Experts of a small language model.
Size: width 256, vocabulary 18912, 37.8M parameters.
Experts: 128 experts in each of 7 layers, 32 SwiGLU neurons an expert, 8 picks a token, a softmax router.
Training: a variant of Adam for the experts, 363M tokens, 5532 steps.
Below are experts of layer 7 (counted from 0) of a mixture-of-experts language model. Rows are named router (the router's row for the expert), gate (a neuron's input weights, with its number), up (a neuron's input weights, with its number) and show model dimensions 0-255. Each number is 50 + 15 x the weight over its row's rms, rounded and kept within 0 to 99.
Before each expert's rows: "comes after" lists some tokens at least twice as common just before its tokens as in all text. This comes from a sample of Wikipedia text that the model never trained on. Tokens count by the router's weight.

# expert 121
comes after: " at", " the", " to", " for", " in", " by"
router:29 39 47 43 57 21 45 36 57 35 38 53 38 91 43 60 66 43 43 62 25 40 50 46 71 63 38 42 46 59 68 54 27 43 58 48 16 59 60 60 44 79 48 29 51 56 29 47 57 20 37 21 45 54 62 59 41 29 67 37 76 55 42 45 38 21 59 59 18 41 43 46 35 63 46 25 33 66 42 52 37 71 76 49 77 34 24 67 54 21 55 36 41 51 28 41 85 72 14 15 17 39 53 64 42 59 49 46 79 73 44 53 50 63 52 41 71 62 52 33 39 27 43 36 39 30 53 53 56 33 71 40 31 46 68 73 40 64 78 47 51 79 54 41 73 64 44 56 56 28 57 66 39 54 57 36 67 44 53 49 67 58 69 38 38 49 71 77 61 55 61 32 54 24 53 51 50 73 57 47 71 61 56 45 79 54 56 68 60 50 64 61 85 49 61 59 70 58 45 70 69 50 42 53 50 26 42 42 26 49 34 43 39 44 63 52 76 37 49 54 47 63 57 48 32 27 60 34 37 44 52 50 61 56 36 59 40 48 39 74 29 54 47 43 43 63 44 68 69 25 35 71 64 53 44 71
gate0:61 50 42 43 28 28 73 61 63 42 28 25 44 63 43 42 41 30 28 76 27 35 18 65 36 63 24 47 57 37 48 35 51 43 35 43 18 63 48 93 60 38 40 20 47 42 47 49 73 60 40 40 50 82 28 33 35 43 74 53 64 57 76 48 41 53 28 71 50 56 52 43 49 59 57 49 29 25 49 57 19 56 62 44 55 36 54 65 74 44 67 51 61 60 61 64 36 48 45 34 46 43 49 91 41 95 38 47 47 49 46 45 52 32 58 38 51 47 60 39 47 26 43 18 29 68 45 17 43 55 70 38 20 46 60 59 44 52 53 54 51 59 36 94 74 56 34 44 48 39 42 34 57 54 60 69 66 40 80 54 56 22 55 51 54 38 36 56 64 66 36 47 54 31 51 67 56 53 35 39 59 53 48 54 71 60 61 31 52 49 22 38 60 39 74 62 59 55 42 48 50 95 70 49 48 40 41 54 56 49 53 39 60 64 21 56 49 44 66 55 81 70 63 60 33 35 48 73 53 40 35 38 68 69 42 50 32 52 54 50 37 49 65 33 39 63 60 51 28 42 45 64 75 50 79 27
up0:29 51 53 38 45 76 17 48 27 50 86 93 62 56 58 45 57 60 63 52 66 59 72 44 81 41 71 46 31 25 50 48 49 49 56 50 70 31 37 28 60 66 48 58 42 79 42 60 59 53 66 53 52 08 60 62 54 62 38 49 30 44 47 63 78 53 48 55 47 64 61 41 39 43 53 51 72 65 47 26 57 50 04 48 53 39 48 55 26 47 17 52 54 58 32 46 43 53 51 81 52 56 77 53 65 37 47 51 50 29 58 46 64 69 52 43 52 48 60 37 58 79 53 61 51 33 63 76 60 53 30 57 77 31 53 60 59 51 43 53 60 41 66 31 27 26 49 62 59 51 47 47 79 49 64 09 26 38 39 38 08 66 46 51 44 35 47 30 56 35 68 58 80 61 59 42 53 46 51 47 53 46 61 52 54 39 39 52 43 65 69 50 34 36 22 28 60 48 61 63 25 26 57 60 84 47 51 37 50 19 76 68 40 63 82 31 56 61 70 19 25 35 52 48 32 75 42 44 41 38 66 63 36 52 54 54 54 57 37 40 53 55 33 43 55 48 51 60 69 42 58 27 33 46 40 51
gate1:37 77 58 31 56 49 80 49 44 34 52 50 44 69 42 98 63 37 49 56 49 39 55 48 75 67 62 44 44 56 43 59 46 62 48 36 65 54 34 66 48 22 55 32 53 60 29 34 64 50 58 38 52 72 47 43 45 46 34 44 75 58 73 36 49 98 59 46 50 37 51 44 37 50 62 28 30 54 54 48 29 69 63 58 68 36 41 85 40 44 59 56 36 66 40 52 70 55 41 22 35 58 70 47 30 34 51 43 59 58 73 57 47 36 27 06 44 65 28 69 35 60 71 27 51 27 64 51 28 38 39 45 29 56 53 87 44 49 60 66 70 59 28 48 62 37 30 42 38 32 71 55 46 72 41 67 54 36 16 44 70 53 54 46 64 84 52 54 28 63 79 60 25 47 28 60 64 66 47 53 65 73 35 58 48 48 43 41 34 53 36 62 77 64 68 46 49 51 40 48 53 62 43 48 39 49 59 39 37 52 44 33 58 48 43 68 78 50 57 39 53 40 32 31 72 53 41 46 61 78 35 38 38 44 51 70 42 53 25 78 63 39 51 67 28 63 59 38 66 74 24 79 45 42 25 41
up1:55 50 36 81 64 38 50 28 68 74 66 09 44 44 61 36 67 38 70 51 66 59 72 71 29 39 50 63 54 47 52 40 57 38 45 52 54 36 82 62 24 35 53 63 51 22 56 40 46 32 23 60 67 36 60 49 14 45 27 59 50 37 56 44 39 59 57 55 55 29 41 72 62 76 23 54 42 26 57 26 66 31 53 67 39 35 70 46 39 47 79 38 65 37 59 60 32 58 36 75 71 39 65 30 45 43 72 61 35 56 54 76 30 42 54 44 27 45 49 17 62 37 46 48 42 57 48 28 28 74 31 55 32 51 22 53 46 29 67 53 32 70 51 61 30 59 76 60 43 54 48 41 29 66 29 60 47 58 79 55 40 43 39 47 50 64 25 53 20 25 59 66 64 40 58 67 66 52 26 50 62 43 66 36 39 48 67 57 69 43 70 45 40 65 48 77 62 28 84 58 53 53 56 62 73 70 44 78 50 77 48 68 64 30 40 57 63 57 31 54 43 54 55 31 30 40 72 44 21 39 63 48 49 59 37 41 34 65 66 69 47 47 74 38 53 63 57 62 40 47 61 58 42 49 61 62
gate2:34 51 54 56 51 46 28 53 64 47 57 71 37 65 44 63 34 28 39 57 48 51 45 87 46 57 29 41 42 57 71 23 30 30 82 41 49 45 74 57 09 56 83 35 56 24 38 53 52 54 44 35 62 43 56 64 40 63 29 44 41 61 29 18 25 28 37 51 51 32 33 52 50 22 39 55 53 38 40 44 60 44 56 65 40 48 20 53 60 32 38 69 32 55 37 38 62 51 63 29 36 67 53 50 62 53 56 48 72 59 43 47 36 47 20 41 66 73 54 38 39 27 48 43 49 27 41 23 63 46 66 54 30 56 54 42 27 35 70 40 67 46 56 54 86 50 54 35 50 77 31 39 57 75 53 56 49 43 18 52 58 48 71 57 37 32 45 48 40 48 47 32 30 50 66 63 54 52 54 20 84 54 50 40 49 35 33 54 67 21 42 48 86 35 52 58 91 63 41 53 50 36 47 47 55 18 54 63 28 41 43 67 37 58 64 69 54 54 49 65 48 52 63 60 23 09 38 54 44 10 41 41 62 53 42 50 14 39 49 58 50 63 63 78 60 27 61 55 56 53 29 57 49 30 49 41
up2:25 48 53 38 72 50 35 54 36 40 54 72 50 52 56 50 40 30 54 56 72 35 25 85 53 69 19 37 59 55 68 25 58 50 60 34 30 75 58 80 45 59 51 49 48 27 21 59 40 40 57 42 64 58 53 86 48 33 32 28 36 66 35 49 57 37 43 38 39 38 42 39 47 58 46 66 59 66 51 44 74 50 32 78 75 27 66 49 45 38 50 65 23 36 66 32 51 67 62 56 29 49 55 49 64 40 40 35 56 53 43 25 27 49 62 37 59 83 42 38 46 45 46 71 12 72 39 33 37 24 63 33 37 57 44 57 42 59 26 53 40 79 49 60 55 36 25 32 34 39 31 20 45 55 38 79 44 32 52 35 34 54 39 56 59 37 39 45 53 44 56 17 47 57 62 64 42 55 44 57 77 28 38 54 29 37 44 57 54 32 49 52 50 60 51 62 94 69 48 70 41 26 48 47 65 54 60 54 49 56 73 70 56 47 37 63 72 52 43 46 45 33 37 48 30 25 52 83 50 45 83 44 52 55 44 58 31 67 55 56 35 62 36 72 63 36 44 86 46 65 30 62 41 17 63 57
gate3:53 58 27 32 53 61 71 55 60 52 27 40 32 35 61 41 36 66 60 54 32 24 52 78 69 56 44 69 25 28 40 50 46 21 54 51 23 42 28 43 61 31 43 58 71 34 43 32 62 56 40 44 53 59 28 50 52 72 54 33 82 46 48 54 20 35 74 71 35 41 56 63 54 20 33 63 39 58 60 51 25 67 43 51 51 66 49 51 74 66 19 31 56 51 65 55 56 27 41 22 38 30 57 43 57 45 46 27 56 30 51 52 33 52 72 73 46 53 68 65 64 53 59 51 60 42 56 27 53 59 43 37 56 54 61 62 37 41 36 56 70 46 64 29 48 57 66 31 24 15 56 55 50 42 50 51 77 27 57 71 80 76 30 71 51 59 49 63 80 42 68 54 28 91 58 73 47 62 58 41 19 54 27 46 62 53 47 55 64 58 44 54 58 66 48 54 57 35 23 33 81 42 37 90 41 45 43 25 71 51 51 54 41 67 54 45 38 36 53 48 57 49 76 45 33 38 56 39 26 74 32 79 62 37 34 48 42 62 43 60 30 54 60 56 26 72 46 62 60 39 57 34 59 58 49 69
up3:48 51 22 31 48 57 67 51 56 52 20 71 41 11 62 33 55 49 70 34 49 28 52 73 82 61 51 55 17 60 55 57 61 37 53 56 44 32 43 53 69 52 24 57 62 49 46 48 34 56 39 59 33 68 60 49 44 62 45 40 66 70 52 33 30 45 71 60 36 88 66 67 51 17 39 72 37 43 67 50 49 51 46 48 60 54 56 51 74 63 35 28 43 51 85 53 40 30 49 30 49 56 51 19 49 38 26 50 36 34 30 39 33 31 61 64 38 53 73 52 62 33 86 50 58 38 58 24 38 47 83 23 66 54 69 64 54 40 22 46 57 42 42 48 33 75 66 37 22 24 66 46 63 43 50 51 63 49 68 64 61 45 35 63 50 51 44 55 64 39 68 40 37 71 45 58 56 59 61 69 14 58 49 42 27 50 50 53 45 64 29 59 55 65 28 47 49 59 28 26 64 63 41 73 59 64 38 06 82 63 37 46 31 43 47 57 53 53 53 53 49 43 62 45 42 38 45 32 23 77 50 85 53 33 42 53 50 52 64 47 65 36 43 25 44 65 45 54 45 32 59 75 62 66 54 28

# expert 97
comes after: "-", "=", " Species:", " and", " with", ";"
router:40 60 65 49 61 61 55 40 46 45 42 35 90 35 53 67 32 53 40 45 57 31 60 77 51 70 52 25 68 21 33 67 41 60 36 69 97 35 35 46 43 67 39 68 30 46 29 50 18 51 50 56 48 40 68 39 66 48 36 39 63 42 57 60 49 53 61 40 34 38 58 35 48 36 47 38 75 72 44 38 65 61 27 42 54 99 70 47 36 42 30 50 66 26 41 51 31 50 30 40 38 34 44 37 81 20 54 46 75 55 58 61 49 51 50 64 46 32 53 35 65 48 61 66 60 43 63 52 33 53 42 50 63 41 54 29 46 28 41 15 63 60 30 37 90 50 65 46 08 72 32 36 30 48 53 58 48 50 57 77 49 59 47 44 31 67 56 67 43 59 71 57 39 38 55 62 52 57 63 25 49 50 42 70 65 52 44 28 49 69 54 69 58 54 36 31 53 44 69 56 06 54 53 74 80 46 59 52 51 53 63 35 39 74 49 26 28 41 50 51 36 51 79 55 54 44 57 50 42 58 59 57 39 71 58 61 46 31 47 34 41 60 65 53 50 42 26 74 40 56 85 37 59 71 33 43
gate0:32 63 64 29 66 26 64 59 60 51 35 52 36 41 43 73 44 52 55 34 56 54 42 48 49 50 75 40 62 45 59 16 41 26 53 57 55 40 57 64 45 60 43 54 45 59 25 40 90 72 51 49 55 57 59 14 37 43 34 45 10 68 54 37 66 38 39 64 49 49 42 71 46 43 38 40 63 27 61 39 63 62 29 51 61 51 73 47 45 37 47 42 62 39 27 49 51 40 67 39 50 35 20 52 46 31 61 46 39 86 51 81 34 24 29 59 82 52 25 52 34 74 59 58 41 37 71 60 26 70 48 38 42 57 40 39 67 48 69 54 75 64 43 29 56 18 51 50 27 59 38 51 56 65 56 66 41 42 00 57 33 47 40 41 58 64 51 44 35 70 52 61 48 48 40 39 52 47 72 65 61 46 41 53 45 29 45 57 41 53 25 60 19 54 50 59 19 55 68 61 59 46 65 50 57 32 86 40 64 55 41 71 55 46 56 35 49 29 32 39 61 49 45 46 57 73 47 65 58 42 65 71 42 53 65 98 46 39 72 63 45 60 47 59 45 46 84 68 34 54 59 69 64 67 72 41
up0:63 34 62 29 82 51 53 69 40 44 45 54 54 33 45 70 50 44 50 53 23 61 52 55 66 59 36 54 51 59 57 32 39 42 60 34 53 48 63 54 51 47 58 71 39 65 61 58 57 59 54 48 74 41 76 30 43 60 43 30 23 78 48 43 73 57 62 68 56 59 75 52 55 44 39 71 60 33 63 58 64 43 25 52 55 34 63 70 58 15 50 42 73 32 34 34 36 30 60 48 57 62 50 54 45 29 65 21 32 64 55 38 52 47 37 70 87 46 45 40 47 58 47 50 68 34 72 52 58 59 53 32 35 76 45 39 66 37 56 44 57 22 66 46 53 33 58 42 53 51 34 59 63 52 52 85 51 46 20 53 48 86 41 40 50 48 34 39 43 64 87 62 60 42 40 21 19 66 62 73 58 58 69 69 48 32 53 44 20 48 41 70 22 54 39 30 18 47 28 55 52 42 74 64 68 30 62 41 57 47 42 83 53 63 51 30 49 37 37 56 55 67 38 36 45 45 38 70 57 49 63 52 65 72 53 68 38 39 64 83 37 71 03 71 55 29 55 63 39 62 40 41 74 69 84 53
gate1:52 32 62 53 21 39 49 41 44 62 35 53 66 30 70 31 56 72 30 58 50 20 40 37 46 68 46 50 63 41 53 54 39 24 59 42 70 62 48 35 30 64 60 53 63 62 53 26 43 19 45 42 54 46 43 26 25 52 76 33 12 56 59 66 61 37 41 45 36 33 69 64 59 65 52 39 62 34 68 55 26 47 62 65 61 73 21 29 47 37 50 33 58 21 61 36 55 41 28 03 58 20 54 61 59 64 67 47 82 44 38 70 57 67 44 57 41 72 61 45 88 46 51 51 47 72 46 63 56 80 52 37 62 62 37 38 43 34 73 29 41 69 44 34 59 20 23 33 31 66 78 30 20 49 53 56 75 46 66 78 58 39 86 60 50 42 42 84 44 63 59 53 29 67 44 51 63 70 54 33 44 59 71 71 71 45 49 55 47 54 49 44 78 61 57 71 56 57 48 55 46 69 48 61 42 56 47 49 43 52 47 41 48 58 50 44 68 48 31 46 44 54 65 53 59 65 61 36 29 62 30 53 58 53 36 68 43 44 50 32 42 73 44 21 56 50 83 30 47 45 61 44 38 64 69 47
up1:75 48 98 56 36 24 48 60 39 58 35 77 36 60 73 56 36 58 42 76 34 53 42 25 29 47 52 40 55 32 61 47 33 40 34 43 54 78 42 41 40 47 84 60 54 78 48 31 61 39 47 62 51 61 49 60 44 39 83 39 32 49 68 56 68 65 27 48 16 24 68 68 60 79 40 30 62 46 69 64 42 74 55 62 48 61 18 35 43 44 25 49 60 36 37 29 44 42 53 24 65 51 27 45 52 54 57 36 58 64 61 70 81 45 45 63 48 84 45 48 49 48 32 38 49 60 43 56 56 71 44 51 73 40 54 59 61 47 69 38 57 47 45 63 47 45 37 50 65 66 48 75 39 55 68 20 63 31 19 50 47 55 61 59 45 40 39 71 35 60 36 50 45 53 25 31 18 50 84 42 51 50 54 59 70 54 58 51 63 53 19 59 49 42 59 52 52 50 53 44 52 37 23 33 39 66 38 81 40 82 35 69 71 54 64 33 48 22 24 16 49 42 77 52 57 60 57 58 47 52 56 63 65 48 74 59 49 66 53 73 52 34 42 63 52 41 81 31 61 49 43 55 63 31 46 56
gate2:54 68 71 52 21 66 69 54 56 64 34 39 52 70 47 45 55 66 39 33 22 34 42 47 40 51 61 70 57 54 38 70 27 39 58 47 76 39 26 58 65 66 47 08 41 79 40 47 39 42 29 37 61 44 16 51 56 64 39 15 60 57 46 59 34 46 34 52 22 61 64 48 65 65 46 47 77 41 55 52 41 71 63 40 71 35 30 28 15 19 52 34 49 33 20 38 65 59 64 71 69 72 61 42 73 43 48 61 81 40 42 63 48 26 42 58 34 50 68 42 47 40 55 47 55 62 41 32 71 72 24 14 33 54 57 48 37 26 30 42 48 17 45 36 08 54 27 40 39 62 49 41 48 40 59 26 58 32 43 57 64 76 41 81 66 45 69 43 49 58 32 45 48 50 48 54 43 42 55 45 40 72 47 57 50 54 21 56 63 45 59 61 52 51 50 68 65 67 11 47 63 45 66 49 43 52 58 60 54 39 57 52 65 61 63 54 68 48 40 67 49 41 71 26 47 70 21 34 67 42 46 51 49 30 23 53 35 74 57 42 65 51 51 51 52 67 72 51 41 77 54 46 54 61 42 66
up2:43 60 60 57 84 49 35 52 43 63 78 40 49 70 68 42 53 40 39 47 42 54 86 55 42 40 55 28 50 46 50 24 75 68 72 56 35 36 51 43 32 41 60 71 71 14 43 50 65 70 61 50 15 62 63 44 36 57 78 65 55 40 32 55 66 39 47 59 92 57 37 55 45 29 60 63 32 39 25 50 71 32 56 47 34 62 60 36 62 87 56 71 42 83 66 61 56 54 29 61 48 47 30 45 26 73 54 49 05 57 50 44 64 69 50 32 51 47 51 66 60 74 45 45 37 31 64 63 42 24 53 71 87 49 48 67 36 50 36 65 44 66 78 53 69 63 60 53 75 37 73 55 57 54 41 65 44 64 76 40 40 29 46 24 28 45 37 19 65 43 50 54 50 62 45 49 50 56 63 62 49 26 61 51 71 47 67 61 48 33 49 42 30 45 47 33 41 43 71 64 48 71 52 40 45 54 45 25 38 60 25 33 27 38 38 51 32 70 69 24 33 58 35 59 52 33 69 37 54 67 40 44 49 61 53 28 81 38 41 41 40 68 52 44 50 54 34 36 64 24 50 58 50 50 54 52
gate3:69 68 35 35 33 35 54 78 49 55 51 37 70 41 51 27 41 48 51 48 38 33 68 66 79 32 52 34 51 58 40 62 71 52 57 41 64 37 77 90 57 24 55 58 74 47 58 49 49 59 59 74 51 42 45 76 59 56 38 49 46 53 43 68 77 46 27 54 59 66 73 62 67 19 58 41 34 48 38 62 60 40 49 42 89 74 28 26 44 33 45 70 51 57 35 46 66 70 88 36 37 57 91 34 55 36 13 66 52 61 34 74 62 24 46 80 22 20 76 45 77 31 72 63 67 40 46 55 20 45 37 46 66 35 41 70 41 36 41 60 47 48 32 50 62 55 62 81 66 58 55 47 50 61 61 50 35 46 49 59 87 23 43 62 68 32 54 51 54 32 62 60 26 59 39 56 55 36 81 45 33 59 44 36 47 40 56 38 33 60 50 22 43 40 64 35 61 49 72 48 47 52 26 65 44 35 39 59 60 52 36 48 54 59 48 60 35 53 33 43 28 58 42 58 67 57 43 47 43 74 47 54 30 50 48 55 52 61 53 56 66 47 25 26 55 76 57 53 43 52 53 43 51 34 76 65
up3:25 37 69 48 56 72 43 47 40 23 73 76 33 26 57 41 56 55 42 69 47 44 52 63 35 55 65 73 62 72 58 41 37 65 43 37 51 46 52 25 44 59 63 30 56 68 18 50 20 26 51 48 69 34 61 30 55 48 86 53 46 64 51 48 38 26 50 29 56 40 28 52 45 56 28 56 38 78 59 68 25 79 58 64 35 37 61 63 54 48 56 29 56 35 63 32 53 44 33 64 35 46 23 63 74 55 39 69 53 40 52 36 21 90 69 41 54 51 17 65 53 39 56 43 39 59 46 55 78 39 43 15 65 72 60 49 44 54 64 41 49 55 69 28 28 60 26 51 80 55 63 55 40 33 44 49 56 75 68 50 27 37 46 48 41 72 37 32 59 35 19 48 54 62 61 46 48 19 31 47 80 57 45 49 59 72 70 55 75 38 54 59 80 55 66 63 36 35 48 34 43 49 50 56 65 48 53 45 29 37 59 41 50 56 70 60 63 40 41 64 69 66 74 43 60 33 60 57 48 35 39 20 67 34 72 41 60 44 40 27 67 54 54 41 43 37 20 41 49 57 57 49 63 55 18 32

# expert 111
comes after: " ", " 1", " 3", " 2", " 4", "4"
router:55 42 42 65 65 43 29 60 78 57 42 70 60 42 68 79 35 67 19 44 51 43 72 51 40 61 60 51 64 35 58 14 48 37 42 80 75 57 58 42 46 50 56 37 51 36 73 31 62 48 43 49 60 71 85 60 45 46 75 75 67 50 71 47 36 40 60 51 65 48 57 71 54 74 12 47 44 56 63 65 49 40 55 59 42 64 54 47 38 43 31 81 64 72 55 71 57 17 45 55 61 29 53 29 40 70 49 31 33 55 56 44 49 62 66 42 44 47 54 70 36 30 47 68 56 50 34 64 24 56 40 55 55 67 35 48 54 25 34 69 65 69 29 74 54 71 58 17 41 53 52 57 51 73 51 68 28 58 60 73 28 79 59 52 31 35 45 51 71 50 51 35 41 57 28 54 16 37 60 37 42 64 38 42 32 69 53 37 73 48 14 45 48 33 41 30 68 37 61 53 19 36 44 49 39 28 79 51 63 54 46 56 64 76 74 60 55 60 42 30 52 55 42 47 55 27 48 16 52 49 35 54 44 38 49 74 67 41 48 66 39 37 52 54 36 51 57 68 26 25 72 62 56 69 45 74
gate1:51 30 55 40 50 47 45 32 69 37 37 31 45 86 48 34 63 19 48 63 45 37 19 69 60 43 35 66 50 63 44 67 46 86 60 29 61 57 28 81 34 45 62 47 17 62 48 44 57 47 36 51 48 58 17 27 47 62 49 68 53 40 46 44 51 61 55 70 58 37 59 59 61 56 79 58 54 43 58 52 67 57 44 68 49 38 66 47 56 39 52 40 31 33 68 42 39 71 47 53 45 50 34 49 62 56 50 42 50 67 62 37 30 56 51 59 62 62 20 50 93 46 46 45 36 43 64 33 52 46 29 43 47 57 52 44 48 51 51 62 36 41 62 63 60 50 69 52 23 27 51 41 65 50 41 64 26 54 40 42 38 43 56 55 28 45 46 38 25 62 60 55 80 31 64 29 69 28 68 28 62 48 35 67 34 48 68 35 37 44 59 67 60 41 65 70 49 68 56 57 38 48 73 55 36 99 57 39 38 55 34 26 43 45 60 31 63 55 32 46 71 33 32 78 62 21 72 74 35 63 67 65 27 55 34 46 33 58 69 77 33 43 67 35 63 55 46 60 46 99 46 49 60 60 38 65
up1:44 74 54 51 40 59 59 66 31 67 69 71 45 20 58 68 56 74 51 38 58 81 93 20 47 40 48 65 48 57 50 42 58 10 55 51 35 22 47 28 61 64 37 36 83 53 39 55 23 63 66 55 51 27 67 54 47 64 51 44 62 71 41 60 79 37 55 22 48 70 33 33 24 31 50 45 41 63 31 42 36 72 47 53 68 48 36 37 51 68 61 54 43 59 31 44 60 40 63 23 50 54 57 57 57 40 55 46 38 23 40 62 75 24 42 61 58 44 44 55 36 53 41 56 57 45 44 68 41 57 49 39 38 39 46 49 35 53 34 31 53 31 40 24 49 54 31 62 71 72 44 48 41 30 52 50 74 49 54 33 65 49 35 49 57 51 63 57 46 50 77 62 53 73 28 57 45 41 34 96 50 22 61 32 48 65 33 43 49 53 69 40 38 58 33 49 40 55 28 16 64 56 57 45 37 33 43 96 30 43 58 72 74 45 59 58 31 55 63 55 33 60 64 23 39 75 28 52 65 51 39 31 64 33 63 67 60 54 27 38 49 47 34 68 60 44 48 40 73 31 61 47 11 39 55 47
gate2:44 62 58 68 39 34 50 74 79 32 60 63 41 77 47 58 50 41 66 49 57 49 40 44 60 15 30 70 64 48 36 70 69 37 50 55 30 46 45 44 48 75 52 07 60 83 39 98 54 55 52 24 61 46 41 44 36 70 67 50 63 77 54 19 52 35 68 44 37 60 51 39 34 25 70 62 39 72 53 39 59 51 51 37 46 50 63 31 33 41 61 34 11 54 42 54 46 42 48 66 41 61 33 53 54 48 24 44 55 53 70 11 45 44 53 43 77 57 44 30 53 81 58 31 49 61 63 23 54 45 39 44 29 53 59 42 48 47 44 45 23 55 57 40 61 36 38 59 47 53 26 66 40 64 65 31 47 40 45 53 49 70 58 27 50 26 47 67 86 46 42 48 40 47 74 31 55 66 50 24 69 63 47 39 61 66 68 44 37 47 42 65 44 48 53 56 28 46 39 52 33 30 49 42 62 63 44 74 61 55 68 50 33 31 63 53 56 78 36 57 36 43 55 65 55 61 58 74 58 44 68 65 61 50 26 50 39 71 52 71 66 01 77 43 63 24 54 58 64 56 33 38 43 38 54 18
up2:71 76 42 66 52 38 55 60 59 59 49 72 51 48 76 78 48 48 34 49 65 34 32 49 41 56 42 66 69 28 52 70 47 26 38 62 55 79 52 27 63 54 69 38 47 57 66 73 42 33 67 32 54 68 40 68 40 79 65 66 62 67 67 30 52 49 64 51 29 38 53 44 72 38 76 40 47 70 76 70 69 27 50 52 51 75 41 28 31 60 47 51 35 67 53 52 53 25 34 60 36 47 52 26 50 74 26 50 54 51 44 29 54 57 54 52 74 62 60 74 60 93 44 17 55 62 50 30 37 56 44 26 36 60 48 51 17 33 31 55 44 62 42 46 61 50 58 34 62 62 41 61 18 79 58 26 38 71 33 75 43 54 37 24 61 27 50 47 38 47 11 42 54 63 51 57 25 49 45 28 60 44 24 40 63 78 59 54 33 53 48 42 53 52 65 39 61 70 66 61 43 31 52 58 72 70 73 36 81 79 61 43 31 52 41 63 61 49 40 37 44 35 35 53 54 39 47 71 73 40 55 80 63 40 36 38 51 59 33 57 47 44 69 49 60 26 52 73 41 54 63 62 64 61 52 37
gate3:46 45 62 29 63 40 45 33 61 57 35 48 41 44 58 84 37 56 38 51 46 26 53 46 42 49 55 28 46 27 55 36 49 51 42 68 69 55 59 49 47 51 76 51 51 37 73 61 51 57 34 18 42 36 47 66 46 33 46 52 58 58 53 63 29 38 38 82 73 61 64 47 58 43 45 51 57 53 65 76 46 24 67 38 55 83 58 71 30 31 59 55 29 60 41 56 67 41 64 59 52 29 24 37 61 56 45 54 55 60 25 50 93 44 68 55 55 54 82 60 42 65 32 48 68 42 26 56 21 61 44 32 34 46 60 44 46 13 28 64 75 48 38 62 73 10 38 26 61 50 68 30 53 67 58 45 47 67 49 66 26 71 48 53 30 43 40 55 53 58 63 31 20 60 58 61 31 69 66 41 31 31 31 32 66 73 64 84 76 73 38 51 51 39 70 07 66 58 76 66 77 38 44 57 49 34 57 36 71 51 53 40 54 58 71 55 56 61 33 48 62 55 34 20 27 46 43 41 55 42 74 51 50 68 46 72 56 63 47 52 43 60 33 46 37 49 38 66 41 47 71 70 72 53 35 50
up3:10 58 56 67 41 55 67 20 35 39 64 47 60 38 46 31 59 59 59 46 81 26 63 53 62 39 54 69 21 33 51 68 35 34 82 40 66 79 51 31 71 56 29 48 56 85 35 39 59 51 60 20 47 53 50 54 50 71 66 37 29 46 47 74 17 36 48 33 66 42 49 56 27 68 58 49 35 28 64 44 22 63 49 57 46 53 41 63 31 42 58 36 35 52 60 39 46 51 37 47 29 48 29 41 59 37 55 34 30 56 55 47 57 49 45 63 63 54 57 27 50 77 54 35 31 65 50 35 52 25 26 76 61 50 58 64 26 84 73 27 50 43 53 54 32 42 33 47 15 62 45 46 65 58 41 25 44 50 42 36 38 68 52 78 55 44 56 63 62 51 47 55 72 73 48 68 53 54 19 32 60 26 49 40 57 74 29 46 60 44 73 68 21 50 51 54 58 29 53 36 62 51 55 80 29 19 32 51 40 20 22 64 53 49 62 52 43 55 53 53 52 58 57 47 86 49 57 58 32 39 82 42 60 36 47 42 48 57 42 66 47 31 35 69 54 62 55 41 44 39 48 39 33 34 21 30
gate4:42 67 20 69 34 42 43 50 66 41 52 41 53 39 67 93 57 75 30 39 57 27 55 63 41 43 68 08 63 50 73 52 45 48 52 79 51 60 55 49 56 42 40 68 70 47 51 45 53 43 44 34 47 54 50 67 70 38 66 47 71 51 49 67 15 49 23 48 74 59 40 69 75 47 53 52 61 53 50 42 51 52 66 57 39 45 75 61 40 41 65 60 50 40 23 73 62 34 60 56 35 47 39 45 44 47 31 65 70 65 29 51 57 74 43 44 48 64 51 63 41 39 59 34 52 53 27 55 35 49 37 42 50 31 60 26 37 36 37 49 73 63 56 50 46 22 60 36 54 80 52 29 50 31 38 45 52 46 51 48 28 37 59 80 63 56 72 45 40 57 36 63 37 48 56 84 30 41 60 30 57 61 38 39 67 60 81 32 52 90 42 35 85 70 42 45 47 60 58 57 51 47 65 51 46 26 54 44 55 59 76 25 23 24 47 69 66 33 33 60 48 68 74 41 59 44 86 40 55 08 60 17 61 41 47 68 67 52 50 55 40 39 60 41 22 46 23 60 30 20 58 62 61 57 44 57
up4:40 54 77 31 42 46 62 48 42 41 75 52 77 67 51 33 32 54 51 41 49 57 75 77 34 86 37 49 50 45 49 69 38 55 49 60 70 58 40 43 52 70 41 57 59 30 56 45 53 46 36 51 47 45 59 55 70 58 78 55 41 43 47 74 35 44 48 49 45 37 26 58 00 47 30 76 73 49 46 56 21 43 21 59 50 52 45 62 58 62 60 52 64 78 75 39 62 27 36 50 59 47 42 59 79 68 58 52 32 52 32 44 37 66 62 90 38 35 48 13 39 38 44 68 27 51 56 64 24 44 32 30 51 44 39 60 39 80 68 49 54 56 47 60 33 40 52 34 10 37 60 54 63 46 31 81 62 65 37 47 49 59 63 57 64 22 30 90 62 48 74 32 50 50 31 44 44 58 18 69 72 26 50 71 34 57 34 61 66 26 81 64 53 65 56 58 52 36 39 67 56 58 28 29 38 57 47 72 54 33 42 44 81 56 57 43 49 45 71 14 59 48 40 56 74 48 37 27 35 55 53 39 47 38 47 63 37 54 54 70 51 57 65 50 69 47 56 58 65 49 48 42 53 35 44 40